From a checkpoint of a small mixture-of-experts model trained on Wikipedia: vocabulary 5779, 17M parameters.
Below are experts of layer 4 (counted from 0) of a mixture-of-experts language model. Rows are named router (the router's row for the expert), up (a neuron's input weights, with its number) and show model dimensions 0-159. Each number is 500 + 25 x the weight over its row's rms, rounded and kept within 0 to 999. Numbers have three digits each.
After each expert's rows: "mostly gets" lists some tokens that are sent to it at least half of the time; "gets" lists some tokens that make up at least twice as much of what it gets as of all text. This comes from a sample of Wikipedia text that the model never trained on. Tokens count by the router's weight.

# expert 106
router:487525456526502467510507465488496538501495500503487558514492511472413512506491512492552489479503492509528513404528505444482477484525468524544475510484522486479471528489510515527497530517494503522519539469514519512475467491489529482498484491511524502474480549496503484472533508501533533494466505472461505512452535499505517517483477529484524495506536555456477522493492531521467511486504511482484549486487486499513520499507483506488539503442500495505467494529485510471502482476491515
up0:496539475500516463513489482522482476477485517525506489516517497533534483513448529435465517486490507494532519480518470516514504497476475518545482436494518480495472517488490511532502482488479439530458508489520561483511490465481535518507488514489529498473505531497514526502476515502528525469498511506523474507505509485489469496483499492536519469492520477469487498500476490514458504469498499477505547496471512505528519455516544537546533503536558479515435513446521511492533457524507509
up1:501464463510506513461481503522503533525506520483483531503473503545525490522537549517497503453495473512469497463528479501496496456475505494523472468483447504488494517510554521488506506451527512490542520480493512500504459538478475493502505489516534530494475499499458521509463447495557547490465519492508499490488529446492500500528552494514482525493515495543512494533468500478505464473543485475497492476465549457536504504496522491507503470463479510532474511520498496468533488506542469
mostly gets: " football", " make", " playing", " footballer", " making", " contract"
gets: "–", " a", " for", " to", " with", " played"

# expert 17
router:522558513523495492479485521478524475529496513494513461539517529473528468525504510524481474429486495486511477524522550502513498451496476469489516518462486508524518505531517491503494476497513520520508492513498469482559484476473507543548471533530475468502476496496532495487493506524457492508510469499499483505468511535520477495479472446465496489453490525516520526465555487463489474486469518519569471485500481485536516488464503519483467504507500508502461503504449543529508498522532491
up14:554519483553503512507484465466536515487458507507496492457497500492477522513514519493528486467461526516517487495491521496533536480526500501464504496541497483495519543519496502533511538541513521524519507477497517507528537486437533539490487487514462563493506514458524513504468507531477447476494499497507516478495588527479479482490502471463492498498513497432517474465524515519468507460520513482504529481471480499491522489494465528480508511496486529469450489505485502513534528474495510
up15:504495521475503490476462490489518494544513552543548484492513476483523461500481501517499492472514488493534478504549492523509514488504519523486455494469480496516528513533489556494450498455443499496495469505468513480526514511463523536493478472491516489487503465474460517497494517494474487507506518477489509527544480461514472519503499487470503497508520504498519485509514462518511454449518579509509508497454550532533513527481511516503539481525486486454518528496536499553485486472503550
mostly gets: " prov", " mat", " arch", "@", " Cal", " car"
gets: " the", ")", "\n", ":", " (", " c"

# expert 50
router:505480524456550491502453507511515467524499546491481548474501474529485486495499581502510535526480461490472507469462473507466470512478498485489488523493495541526492512515537448482495482501511469484479504463530508480485503506550496475504501476552493507473523513520494440518494497483462470487515472506480519476490504494457464520515516498498524483487526524515476526490506467552505496501517546525507494471472499486524512481488507520506508506529519463506463488560503528578517500493494523
up0:543499514468479489500480457510454484497494526493485505471537522533500523479486475460545526488492470477487515512503502509503496487507487524499499504472536458520489535479514488512556506527512473534500533498499482501492465514501541505496530494500526513476489528526499458503546487476449513497478484503523507511474480511512474528485544482479483488470528524470484532540489477490530530502469568485472492488520520474498494492467523473489446527489527526410480525536472534531492487556503506
up1:473514500458518488502442540491503500500491502503474524470484511488493481499548512503474475503461470536489501488505500494540507487488540513474488492491467502546489443492494485498500517497507517527484508478500544445480487522545498478536517474509515493515505576528484491516494552502477511506498495477514528506469533531449527507484556470448470500518556499513503535431445532551486504493495512489524524495491505493465554488480522491486494495523515513480481513493491498515457485501519469
mostly gets: " May", " January", " February", " July", " October", " December"
gets: "ch", " of", " in", " May", " October", " November"

# expert 65
router:518462509477522528526480535490496504503471491510450488485529457505530492497508520476510492476479488507514481541455497522512487501471490502482528534461527497479475505500461515472490506478523489552524518486507490474506479502508477532597474446506491494465520512489473497476503509502540510535474499502505469508485498474486513514523528509443540506512487507488512492506513450532485483481476489514512478471526514549507482527520484480532531501453494470462482518544487567526494434532491504
up0:501512498479486528505491502483522520471460553515491500509417457474516476508514459508531485503483507502514483504545511515524513483503522487506507517527489500487525475503490464485509521513542468533471473517503453511507499477501490540550505516495495524466453482521512491508501523510530488513489459526484493499524514541490545509485488509497463495493527470540492502533472510465559513456509512446537455494490482501515460471501523449461514451514497534546510484507470477448493489509509458
up1:543529493473504502520502506458449507497494459530489501518505448491532523498475499518468521473455514491511500490484517501469475519522466505495513482449487490512499479505512512526486460459478505473492517505526489503472534496456478508475514479519509428537522516484489498546501455502471493511485555489457492503515489534471458550516497524474514471509479524510490532549517514488495528471477469542466512491509490528490503514480492492486551508501531515522522552521545568500497520499520535
mostly gets: "9", "8", "7", "6", " Wil", " occas"
gets: "9", "8", "7", "6", "1", "4"

# expert 139
router:489506499545529483529533501460509531531518486487505499485531503473506504487467561512531472514505431486482467489486531463524507530512495480481527494452510510492469483527528477483469494470524491555519537508506466512525516484460487490509487489529471498502474515467492497490492527515508548537505447493521459531504545493516471477490466552449502494531482504487493505494499507513491474491542521468519451512505505519530478493485467494498495556509503471494490477498481521523492456574503491
up0:531450516549497514485473489463467477547523499529550527523528488480494439474489474471532510541470476483485497524492537466470524461492466511497501477511495505515530479504486480513461468520532470510520526514516452459491496531485482506484527507510470547474527461501499475466546510490524521460535500540509479477493509499519472517474526539491523531470491522527471517485543481538489516484504498457500507493506462507523491484531502480507472506454519482501456517491487487505544480536512489
up1:542488485558480463493502476425478551504505533502477479514472442527466520502496499505561485523506475473491471480489503464532451484492495537506504506499526493542493460508520495510515539512515475515500487509476490512518534488472556513492495506549499479484496517462465481478483512513462515512456475495475504529503510489485449548509489461488500502475471477510556525487529518491517505456539482464537465537504524514538508500522500495484479488483511488507514489475512498517516487552509508
mostly gets: "\n", " |\n", ".\n", ")\n", "===\n", "\"\n"
gets: "\n", " |\n", ")\n", ":", ".\n\n", "\n\n"

# expert 29
router:542504483479489524485487544506481486521504495495447492475560494493523519493510502501505478506491499501531478513486485506528485486464499509490503547452511533482503490516491504518487526476488478517488524460487525480535445508511491480523479472520507454488481493468498505485520514489532499537474499495508425499479520506486515485518509514484552573514486488495518511559491502517480494496477478531519520424524502518485509527515490487525516506448471429486496558541481513509479448536504512
up0:542495511485524519489478494475491506483496554520476510495508527493496532531486487459486437461473493488525509543461543496508467472435515502488481538468526520507497500492456480501514482496481442527491526496494485478550462509508538478526449446500494452479514481512526499512469517485496484508475499515505452514490510521512515547496501468490531519516499483495496517545500517535502522516498503520472509470495497523453471504498514514514565528464492466517571510531482495502473493503518511
up1:514500453492533492543523498507490479516539537478491470516499476506492534505516511479498502488537497503506472496518516532535491483484508456503516499481530499484523565513446502494466510510521531455510496522491468493491468469446504474495522494498478506501474541517507496515511532500508500539476498526479477462501553483513504501543508499470470470498483506501508498573444457494547518517434482509507567453517495476479521504500515527535541475534505512485473488525499532461497511494518498
mostly gets: "9", " Stephen", " Mex", " Domin", " Sin", " Sup"
gets: "9", "0", "8", "7", "1", "6"

# expert 39
router:493502463481474516537489514497454493493502472495489502517510442505481484478516511477489460531455483507465519481520505489536450508490513521516480485491534502513499520509535481493469526501577514502494509479527563490561442489521519510495494473520501500498530504488512477503497524496495492503512504517480510508497509528474471519490501483548479576533493502461495484485468515551513523487516491464472492499511501478505477492542497475567549520454485440493488473486517489533546500494509525
up1:506478487491521506514449502496462483531487529512473464452524507503446492454510526507505484524516481537493510502528515528546471524496532535474469502517502517518477510487518499470482508482494510529517546515556511464541493481500512508497493477507507521494483500495513500501468528523499485574542482518479497539477486503495490493506511533491463492487466523488456440477519453475532518515501555467502468502485522442480459455562500504524490534475466494458511500480507527503489514509488504
up2:511506503516531453463478511481463526476470528483490491533461480542494491515524530487516523500490488480531519509495527508495478484463439508485486493478458532541528521517553478465481521532552499501547528469484519481524504471536508532508538471560517500489535511456487538484432510493540484450541498508488537477483505480497487513455468476490515522506481531486501495482533523536512488503487496489495476530469496531503487463534528519483505528490499485482513470517500517504500481488513541
mostly gets: "is", " States", " California", " Iowa", " Louis", " France"
gets: "i", "is", "a", "ia", "o", "us"

# expert 34
router:514498475474506503537513480431488506539497510478459513514514507471442497472542535472476467489504495556482468480526481436466494481465518531483515484522480457470493509487495501523468505485492466480490470483516485470509520488541531482513503516504493515476497511510507482500533534517472478544487509503525505498495499477499543488517486523492516503507553520466515510488516532534527528470563483504489533512509506477508485481502451495500528499462448489562516528481510496442515485532509535
up4:468494555481481480554465529481488461515476518509493494481492529471504503474495482479534494532474447543493509487507492486456527463480520497484521470509497444467516497514462550545487478524529515477499506460488521503471481536481548460561518529511494497455503514481482532461481512518498521526494495482523483493475508529478525513474477517525544513498524517552515504484474513492505486516522511459505502503502493468516491482494494440529516504480507483535424513495504514483534494534477502
up5:532500498499512518532499468480486524480492476503513519473479515525448505475532513486526477508483474520489480525541496490504518493473498537525500496558509456485476519433471496452482567477495502474455494502500499533503517533499515471530456517524483505469474492499523506426516492531523502475474478514493478489482502529561496534481476543484507510499508535460500512478491521522477540449533477491492528517495511485514497479492464482537489491498532502559485533526478467493494482513492541
mostly gets: " FC", " ENG", "BC", "FL", "OS", "ić"
gets: "1", "2", "P", "B", "D", "K"

# expert 95
router:489502514545485487525483475516492514515484498496487524475537466442504453496497532470541465511458481517490462479522535487494496465494486479505509520464505509499522524486482489496479545485498494514488575471518523483512518509523534506534530501501536490475492487539486470489503511538501544465494472527499519525474497482480482491492502491452520492490483559496454482542508514491453459492525561484521533497499499489524449484519507515523507496527511469517440496484478529503518447529470526
up0:510526507500529497499579472498497479467511491468534515495536488458513505541484525470531495529453522545451502479524502510480490540488510502520495499449493476535495542491517461488482541495483482532496511505509531458512490515494490471583510484482518516516527475515483454489513484523471524483523486512529539458470509482489471518533533470449500473491496487470498499520490541530480485498501498510485508469477484516485477486511493499535513552480498456490465467488500475507544477520497527
up1:481535416563478523558481488494540480495499507499462497493480473474522503449519521504506524463485494491505524473509455527514527540446495506475483493539520522483504477506467468465510509489487520556499491475480515476491490520512521526467483466482493533531517474481529485476501523509465508516520510460500461490518499532515501541501480498542508493460457483492481514493511529482452503521528514495536509483532510499493493522448491514499512517493511504477478464522542503541513553502486524
mostly gets: " JPL", "Personal", " |\n\n", "See", " Preceded", " Coordinates"
gets: "|", " ", " |\n\n", "\n\n", " career", " information"

# expert 151
router:523497451514506512473488528516460482500509526498483521486484489474483526477539482498505457519448458492502502498489508507542503509513493480481450475491561470491467521504553495520501493476507496533512501520529481469555478516486496501495521491484516511488506505520482497496520531480455472533489499468479510495513537486452547495513507532509510498510483494439479525506470472544487544508546511439495536481501508567537501478513480488537524552489441468515505473504512485491481498541489513
up0:537499497502488516482454525492518445477500481494509504485525522479500553516458492524512501527490526517486469466446506491491544468472478493501507488495485526489502514453556512514488437503518504489471494513497517459516531471495525498517534559509531492525484514534499471485508522542513494529505488500478511497495541495501526474494513526468484425516460501475466529506492472507486531486495491482524525495480539512562514524506446511538444515467514509478451521517513463497514517499493501
up1:517503490481505471485498485499498489518522456483523501464517482501505522491492530479555474539486481459517477499456500530522470521506531477476530475493541508504486514504552498533495559485506561487530516496500505474500489488469506518539502501497522537475506501523455489472459510515457530499495511516494499485524508501505538505550500491464478535506532524450502462485483503522489498494498497500502511539522486506496499440540476496476492501499398468507550502522471492487462496516522555
mostly gets: "a", "ica", " Miss", " Thomas", " Ma", "za"
gets: "a", "i", "o", "ia", "as", "is"

# expert 105
router:479506474532520443503527504498490489507451493523494520501524483465473535489484551501513529458515467517473500487481511495493528519517560522540496530513495501485496520507518529471490540502486495542544506450528490508519491500464506524523530533476510501521466525494495469501502489462469522522476506497496513489434506487478513492491505542485517505492566468462501505511528516520484547515480458462481516491509471473490486469494483526505501513487477408553488506531491504517509469481488538
up0:495516496499467462547533455470477501518489487494565513483481519481514517475476509480524495491515451528515528469474510515473472486498537513495499491499526528520478517477496527474464513469518523484500475508505473499511516464490530536462490517485472520500505517516520515489486522547482537455466501531470557497484492515497482455503566479535548522475457478516496461495498482515461439517490491475500485498485485482512528499480489554528517484501479482526522520510474558475498463525532518
up1:507464487525512434486502487494543509497486472445511518503450465529470473447519498447510489509474479557536515486535514497512503542500483558498453502476482507454531517488567486538518549492467497537508512480498485502503488503508506552471504508517493497519523547489499512506519480478530514505473464514481488497520505490470512530465493478555483518497532521477526509510436471508506512504492495469513473499510516529482508512502503526507459496537502467508500468521501497494479453487492516
mostly gets: " with", " by", " from", " after", " for", " during"
gets: " to", " of", " by", " in", " with", " for"

# expert 73
router:504491506480516457486514524521513491540530533528493506516573512490507512491496489418477496508505491488487474467469493524519475521525505481508484516499527502505452489504509525484488482484472506462513528515501511451532488481507563487510479471497492445483549531480472502482529512509475494488469516495471509499499496494533497491465492464469487547474474500507526501501518508491521549515539507513482490469455518504512460503487482511499473534500492435468507513503487524541488521511584546
up0:499544504507488437506529508460534484540476489569505490482493502470517488490484540472492485500473526522497492473503510503512521517524491528521454507483512435474502517471534508508461530534533488496497514504446494471537526531515524500496497507498512511519500503486484443522522511519500547460515512498476501482493464506512541501470527480497482543508466510508522503534484514492486505499540520480498490449448498473513550502504510474486469514532486485447486523519464549456470517465528499
up1:509502523500499487495486501474504490464497510500450490547512492521471505494458526482505497523500527478488520543475495483480494528514492543509545501502506477452487519503454460530476469455510514507508515508514464505471500528474553489483445498485475469497512487481513509517539498499482505513508470514459486526500438574563523494563500525519538550491527489498528546505506498488480539473460512477532488471485507515496514502454483476523508512500551487528507497499510472501527491464480527
mostly gets: ".\"\n\n", "\".", ".\n\n", "\".\n\n", ").\n\n", ".\""
gets: ".", "1", ".\n\n", "2", " ", ".\n"

# expert 91
router:504492481488523528530514479507486498502519486520482526584501466484455488456490493496459449480478507541492500512499487497484497474482510525510494510536489525473493523499526496545479526481482457527527513491534487505547489501484507489514547505536486524477515513446464482532532553525526499535525476499491486504496508475458544539521454511510505486507477507474520513466474526478513525447500502508463470513509470506517493468474438490522479511478432526540515513502502498488517474527486493
up6:525470479569505530516518489465496503478504465481472502488513576507500476505515530517516510479470445519484479478466521526477483507471487500463522492495517519529498540531477531477491543500517493472509477498519533511523485501476498521509463491491486508499470505524489516500469502532499512504540548495500565485562484483493461530490463497510509499516493529536500498489464553484483505483488528494515436522486500528538500469456476528520491526483466537512492483499458487516507519457468532
up7:477520526463499460500542447455474519475490527532507511502481463502543502503483553481531482487496496512519495525469530553514480475438457523485518484501466495496469573465484509478477509480484470489541482498514493502511456500498481525506465463516512524483474533507505526527475550497505496515508496533515450508509478514540470544505476513508504491514492545502479474486497505529499477479515527520503461536509435452474471526483453463509503496491517523507529509495484490510492498493491508
mostly gets: "FL", "BA", " AS", " Af", "-S", "SA"
gets: " ", "2", " S", "s", "S", "A"

# expert 87
router:527501481585520454500479490510488475531481485484490483491576447467540495526535511498482483533487492545512450426521508480516464488494469482516483529512508492501525500467478500472496529501491466521494543488506527494522501526503521477511530511491505518484530503526487495488483548514488550486504481509493493520520520502478540499470512447517482512491482565508500481479527477495496462511539506475528522473496505507526469490474484546506482499517515458484461472523470495492495456518496509
up0:474466553488482526518537487503517498481519514502497489501483522509523514537479513477523522503492518562500469458514490520510488559496468443479473530488502487478533542506545512476426498510436425508456496494506525486464479506505534539509495496545501513480472487491504523508499513502505506533509478495475471500483509507487476526540502501496470505498522503529487506537540504528436494567492467500520490471512490544492498458508493480476479467497516493526467503521498479507515494521500493
up1:500501441493492522496468514538493488507520514514526463487491484543508511473497475535510499505492466501519505492481487480481524467481506521514498503531513501484446535458511472509510487457515507495480530496518499529506492473544535493478531466494466527534505488477488503499501523442501533516476516483478536480478488482435516497519491463507510522529511499523526562511507444547503524539476472481474515496523538528494492468450490471483539486458549491509528487498492479566491474472527532
mostly gets: "Personal", " Votes", "(s", " %", "See", "History"
gets: " |", "==", "The", "===", "In", "S"

# expert 28
router:488467489469499484535509481455496485498492528523467524496504463495550506508488560452486477471508481498512533504462545493501481480477505480536502505506531482534513529486488501472517522511490544537498511506504528519491507484478476520504525442520486496502504519475504477496455510507539471523496508496498504420509521534525483495454479519457468495502573491447497501460555512516462459461495508491511496504488476525515541475498519514492512513492497493467519498543488506525474488484537552
up4:478475544533473445486522528476521522493510560478491510477435500457527494517492484447491478515505502490490511495483477522495527498488484476527507461552537507538484502496533528506505498459475558484510491508508487445509516446494503509517508493527520495513492569466459481484519504509488473488490511473457494477496511478459538492498510510499485489512534461526497523477520528518510512491520476428491474504485514491461490507507523509484506566521481525506483509527521529521463527506487513
up5:501496469520461503448505510453493496503511525467464476464471497498543513468518487451483476460512508501494489494508460567506495534509524519529503519492486513523497494545503535468483497525489490530487447510478555514486473511525475476478482495487502491479533488523461515523479496507532527447577493493490516478509542529522526490485501490466491503504515509485489504485527461542505511520513512479519520487477538545481492524470508454530521522521484477465529541506532556485488494526501490
mostly gets: "),", ");", " Since", "born", " especially", " He"
gets: " and", " |", ",", "),", ")", " as"

# expert 123
router:519485470545519469513499503437479521527464518530478471514515478485471510430500520504472467523476472498485485506518512501476494506491503529488491515502521515491463508506529474505468539460493492490512499488554482476480506498510517501502473503523531524528522542463499474513521547577417482545530480463503492508513474506501521522523470480470539516494455504490543520462530519496520519483522512462500514510532506506528536494503465478465511499481483513543489523506507490497469471516528507
up0:512518475522547532473506443484522499506487490516512492491546484491506495476490491540478506520536454484451459504512487486484540478520480485470492444482481503518456522535497536541467491487470528479516440508480500479456507483498499520514490493490490540494517496503498485509541538532477507539511493440512495532479531487504535511496467508503494461516503493472536571482522492479517500487525487463517503503515499518513525459506476543542488471489456514524508530533470498556501495529517493
up1:436481532542511476527561490493523468496489475500503492517547493493468505533518515473470426542483495530496460530514520487462550509482542482475531510483510516499531494546516520489503507457499503476464456502468486482534543459497558485472495513487501511488477535483469514491509518537471504501505496490477546514516486497489502476508493478493513493497514473460514519493517481533463529527518507468462468502498495463502499486487447510494499554520487485533534516489544524512481496523505495
mostly gets: "D", "K", "U", "I", "V", "B"
gets: "D", "S", "C", "M", "P", "N"

# expert 80
router:508506454472478504531504501468470532476460499536486502502467480502506524518479520468473505515518441492509446509502557505524495511459495508498512500466515509474493524503480511482499508511493515546515519492481498513538495481489503513508526496523442504505524503507504476466487565515481511526517484503510463539514471555507545517492506488481481509513526557506504489538556488531458490500494465496537470450526452548480498508483511502546504476470498482532484462507462500467489481538526541
up0:500498531493512536514477505462521526487489529501479509522448538524511499513476530507512477457514497513468513510536512530518483498463532495496509463451453479498530521471506477456513495514504513511529500461536465528525495505490510513512522512529487551517494481524510463493547541516507514478490508519535456531497520511527515470457467488459508444501465522488495524513449497520525499491498523444481487492456486515498522477452526462482537479519471508521464516520460484512513484529518448
up1:523511487455512498520535542479457510492496495468494495494479520443510517525497527503496513443522499506508488492497517501480487499474500535507504500505462478481454570542469460531530530470485450528484495491512487524491526524487502474517524504504499529455489501510510487465486524482521516517544489430494490509492492545535552529483506510493531523454507469463487532511472499521502544499522509501558475479485495508487501507522491469489532532503485560522485511524511485448469476492488525
mostly gets: " who", "'s", " wh", " whose", ".", " has"
gets: ".", " and", "'s", " the", " to", " with"

# expert 100
router:524488504534520426488506488485532455534525505526524524482541494467538486476444537425490469511501476484510500491499508474486485517466502518542486507503538512508449484510488502456474511490489517535526523503509479480532483489472508503514490460545469470478536538464517480502505555493465533519467501478490515494508491492521501523473463455456502496518489524490513503495500531497500507511514516510495457475487485547504513511515513478521486494533476437521517498496492509547482522536543519
up0:511485485526482503484498476451509464456491513527534504526480522529493527438502523481493528514510463513487530460467546512490474494477479512549511508506474469493507493509525505510481476479505529511520485538484481508462497500480523504480493435465538503537489456437518537473497509520538519492470489515435504517508509513488511516506471482503509500511510487464531516513495491515511499559483525512499505533499507555516527523476435489531514483501517548503537505517510506533486493486541444
up1:504514493507509516508505460504479478560484476491506489499476518478521475462487498484498429485506505499482487501504462507481457480520463522525421498468482486517494528511539483507502544458486515521545483492489516462506506467474520529489511495477521483513499509488490479510519521509536467423489504528519497471516506527506486528513467484494506491520472528518492483532540506534466474558482498471504492492498531564481521507509499512528505499478462502498455532534548512550519486554501513
mostly gets: ".\n\n", ".\n", "==\n", ").", "==\n\n", "===\n"
gets: ".", "\n", ".\n\n", " |\n", " (", ","

# expert 83
router:472516501506532493562500482503495486511512529495479492487537499497512505496476537493495466530508485476501410498491508474481491508498504499503505483439489485519496477501495507482447514498517492531469555485516549517553523504500505546517544483513460494524495507507479446502493487504495504494498466503520490494524501473485491501482510511440515469526485545465480487521523514531457478496544521479489514493505497529531477506527512540488516521491528493512476460518490525505494418580489502
up0:491541494541472505486492526495497516509516529522503513492538469485477496505465491498494515555514427496570466505480475492498460520470489518444469529506518497505453484509461531494506508540483439496477487507479482533525531489453522528513507496471473499473503499502498518496521561478524451507480465511516494513525513497511502490469525450479533505477510518482506470499495490498484504521478455480499529459458530541469521496497544507521499551490477502525504501470492493495503521450523518
up1:485497534502512490501532503479483460526491493493460515485501490506507508522541499482468512477550515483523520507479532508449486506482507486452503520451515468529487507489473522488529497490474550531458488485525505539513500471531452538479491519505477514503541473473528544447504488504493486501527501519524462490442540516478506507498469519466517506457513530523517489514524464497511482479494515527522540520452522531517511478502484508504480478445496514480439510530554498523468514486554494
mostly gets: "Personal", " Born", " Preceded", " Died", "°E", "History"
gets: "\n", "\n\n", " ", "-", "==", ":"

# expert 150
router:524507501491503451504509491472465476494468548536502569498561501492464501494485522480475495469515495508479505498471488494472469502529545484490482525490510480523502519511531527465497483487486498516542496497513494465516495451490496517504511444499508514463490509514524475462539504503479490548470506490489498487434503511503516503467519479495481500515544503504531507505479528506481535509511488508478530494482464522497489485514514553518502550503504457454510559503452506561516505497571534
up0:504530501470499512501471500496464495521502534498540523534515479503520479507502526473514489468463527498473489444513506519514473486460495478501454493484510511493493547482562481523505507510451496497503472516551502503495486475473554554487489449472460521509484482498544528553485530497509487523510486516474496539426475474497534487483533522519490481533455487523504486463472482496538491529505547505510480525515502527501508470519486476467476534539514531484511504491481534523520463501512482
up1:530501494469473483479498488487487487499513527499490481531407506478522530521536510502478500506533474494526503524494543465564532489513461488494467478503476485511527526488545494535524530465493517482523467542541497487508505495484518488518514486529505526552510533530502482476509506486515509528499496477497514498456515468470532503500495453502496501517499481518511471496473532534522535504512462493526455469497528463485452519523505446471472533474471539500531488509493476518442472517525502
mostly gets: " when", " where", " while", " but", " until", " after"
gets: ",", " and", " to", " with", " for", "."

# expert 70
router:504520488558498454514504495450444490518446484514521510494550491467516509469500545496500515497554471504487472502485520494505486485510499526546488525503503474529465500481504545447493490505494491554566514476505526500519502499486526483508554508474493510512488523488521468486503501466482543514450499500478491491461482508467548487509510473493510510512560534462497495547510514538459518504503472471494506482507487483498461481491487527504512543515489425485500500504500528501508462509513517
up0:507485454499509479485463492495485550548493486515490546503496471501477517507505466492537539452503505509519470504507478501518489450491533469491524530525556457522490520502541570514489506501499481509530530511517485479467521495469515444485497466483507475474528505533446465514499491464485505463480549519477520489472492489521561513503507463500479477533528496534517514487475495512514511480527464475460510495491494516481493489520519518542519492504489458514510516472524513490482457494495564
up1:514518488513491478509530496421477486532477490506522527506521502550509512422475538487525527508484489491506464509473505489525526521466448579544492498503491500453485527458527512493482464498478484528464503485521512496477508500496511534523519466519492494502523510508500445471538452442504506507509499494487496480474450489497503500513484510493506505522483492472493480523513440489488458535495491521493509499508538507518466502508485516493489495477504495477521539483491570548508505508523525
mostly gets: " with", " by", " as", " after", " during", " from"
gets: " to", " in", " by", " as", " with", " for"

# expert 138
router:524498479487542485493513472511491476518475545517493527486537508478504505505451505432472471517514469488480479500477505473490466523495477533526481523495540520478455518527494526464504468487500495521529524523511513472535474463489516532496491465510471485489538520468469484486536546493459493502457510489505512487489492486541514544453503435488493524491492516516534480495520525521488530502559485513492493472494503559492477484479524479491494497508502442490502521496478523537506536518552550
up0:513499509483507530538520510480512503551535501533486494474552537481484484464451489491461458459495447478515505512519499476498491506498516482504471528506526474523502521506488536492509554447490543514507468516511518483484496466515523507486498482532512490505518519465457479515517482497478470485516509429464503474519508515515464526478514470480496541521528504480515498508542537505496525506517465513472484488444512548495495487493521486505521493482478497496497496518485462499480584519549545
up1:483527530449488521482463550499490496526497481485513458530515538526484504465528496489454508501463487476522498551562471478509506488503550529517507489504500516523480505530494488521557529480496453512481489533513497473547464470512540540468482490503497463491500521498452497511520447505483452535518513497488503485464543504504507545500479506513492506471494505513461526543530469481508483499523501522485515509485532504485508477493491495491491494432505504509495494500545442481503540475472517
mostly gets: ".\n\n", ").", "===\n", "\".", " but", ").\n\n"
gets: ".", ",", ".\n\n", " and", ".\n", "==\n"

# expert 63
router:509503512495534506512485507485481501523487497499448502505526494475485495518503496434505493521447501557509511449463575510507484499474518494494531540512507457495459495478494528498481514450491484521523476499566520466504415519516519526555520510503508472496506482489506514491544491544512500511478512487490482501495523500480496524514499495499476504507488499490498497497495518539458529502473505511494478503481505502508501510486408495494486526478467521458463534499475560497479458519489509
up1:516528520490482460539530508485468493511509478485512487513536500474506536506494471565553477514544535511519473516518484505573498496454502483511494527507493495542480485490501501464510498544500474492456524521457507495495513517501482502540476530515497479472505547519540496480498487502460515514502485519525460477477493512501473491500522529497451539515463498517516527500543482511465526522461536502460490496515508515512436486509489460499514496476483480516466533461480459444499527470492488
up2:519554518480554465496515432515488480488485499486480514506525527481499545499518487452462515496507531528500475487479540450507498452486497528468537496492510495538530510484484542504487508509511543529508514519505528468537475493461483497530477522529489466489502531467537512526504539540519499519467507492473483507505485502495534481495486484489508516498543505503584475494487494483495474471486485450505494495502562495484493519516459530488537486517475465504469507519503556501519509483489472
mostly gets: "9", "7", "4", "8", "6", "5"
gets: "9", "0", "4", "8", "5", "7"

# expert 122
router:492535463506501474506481535506470486516484526470528542467484494535505462499514583506480472481489475484448493488465477518496510478489515495563483489481470518547486503518485578469478495512522488536500479494495536496552481494474545489512501510509515510486470493502518456523488488532462505514503500524510486515503510488468518514509467462493476490485545568461478502500525501537449493464500479499496526475522461487503503499498485521509529517486520467485476520520505507548540473524494508
up0:532519475472506472512484514525462461543515529523477478495513514522487537445537494497529469480499547477480501463530481520508457471496537499512497539478471496496509463486502519500523481486557503499528466499526517488515484471478553528502510521498516498483472457490488488532490497504472452519462478517529532497500508475495501497505530508491475466511482499496526548503523528485519483448528481454502518482523467485523514486514481429498477457491521493454529521488484483537539542537498523
up1:508502490523528488512503474469516493558500548491459508494480461504511465485501517516553473552503498499495529493510483497482505484487450514503465484553467501485493443464474509478537467477489496459491463487473522519525501491515537531521523494470510533509490552477503479487523530540481555529511477530520520485529501493473509525502501481471494479457497505478497560511488453489502497519558498486467513506492506474505501504450526464478505467516535494528485488535446504531510511535497502
mostly gets: " at", " in", " on", " from", " In", "In"
gets: " in", " to", " of", " on", " from", " at"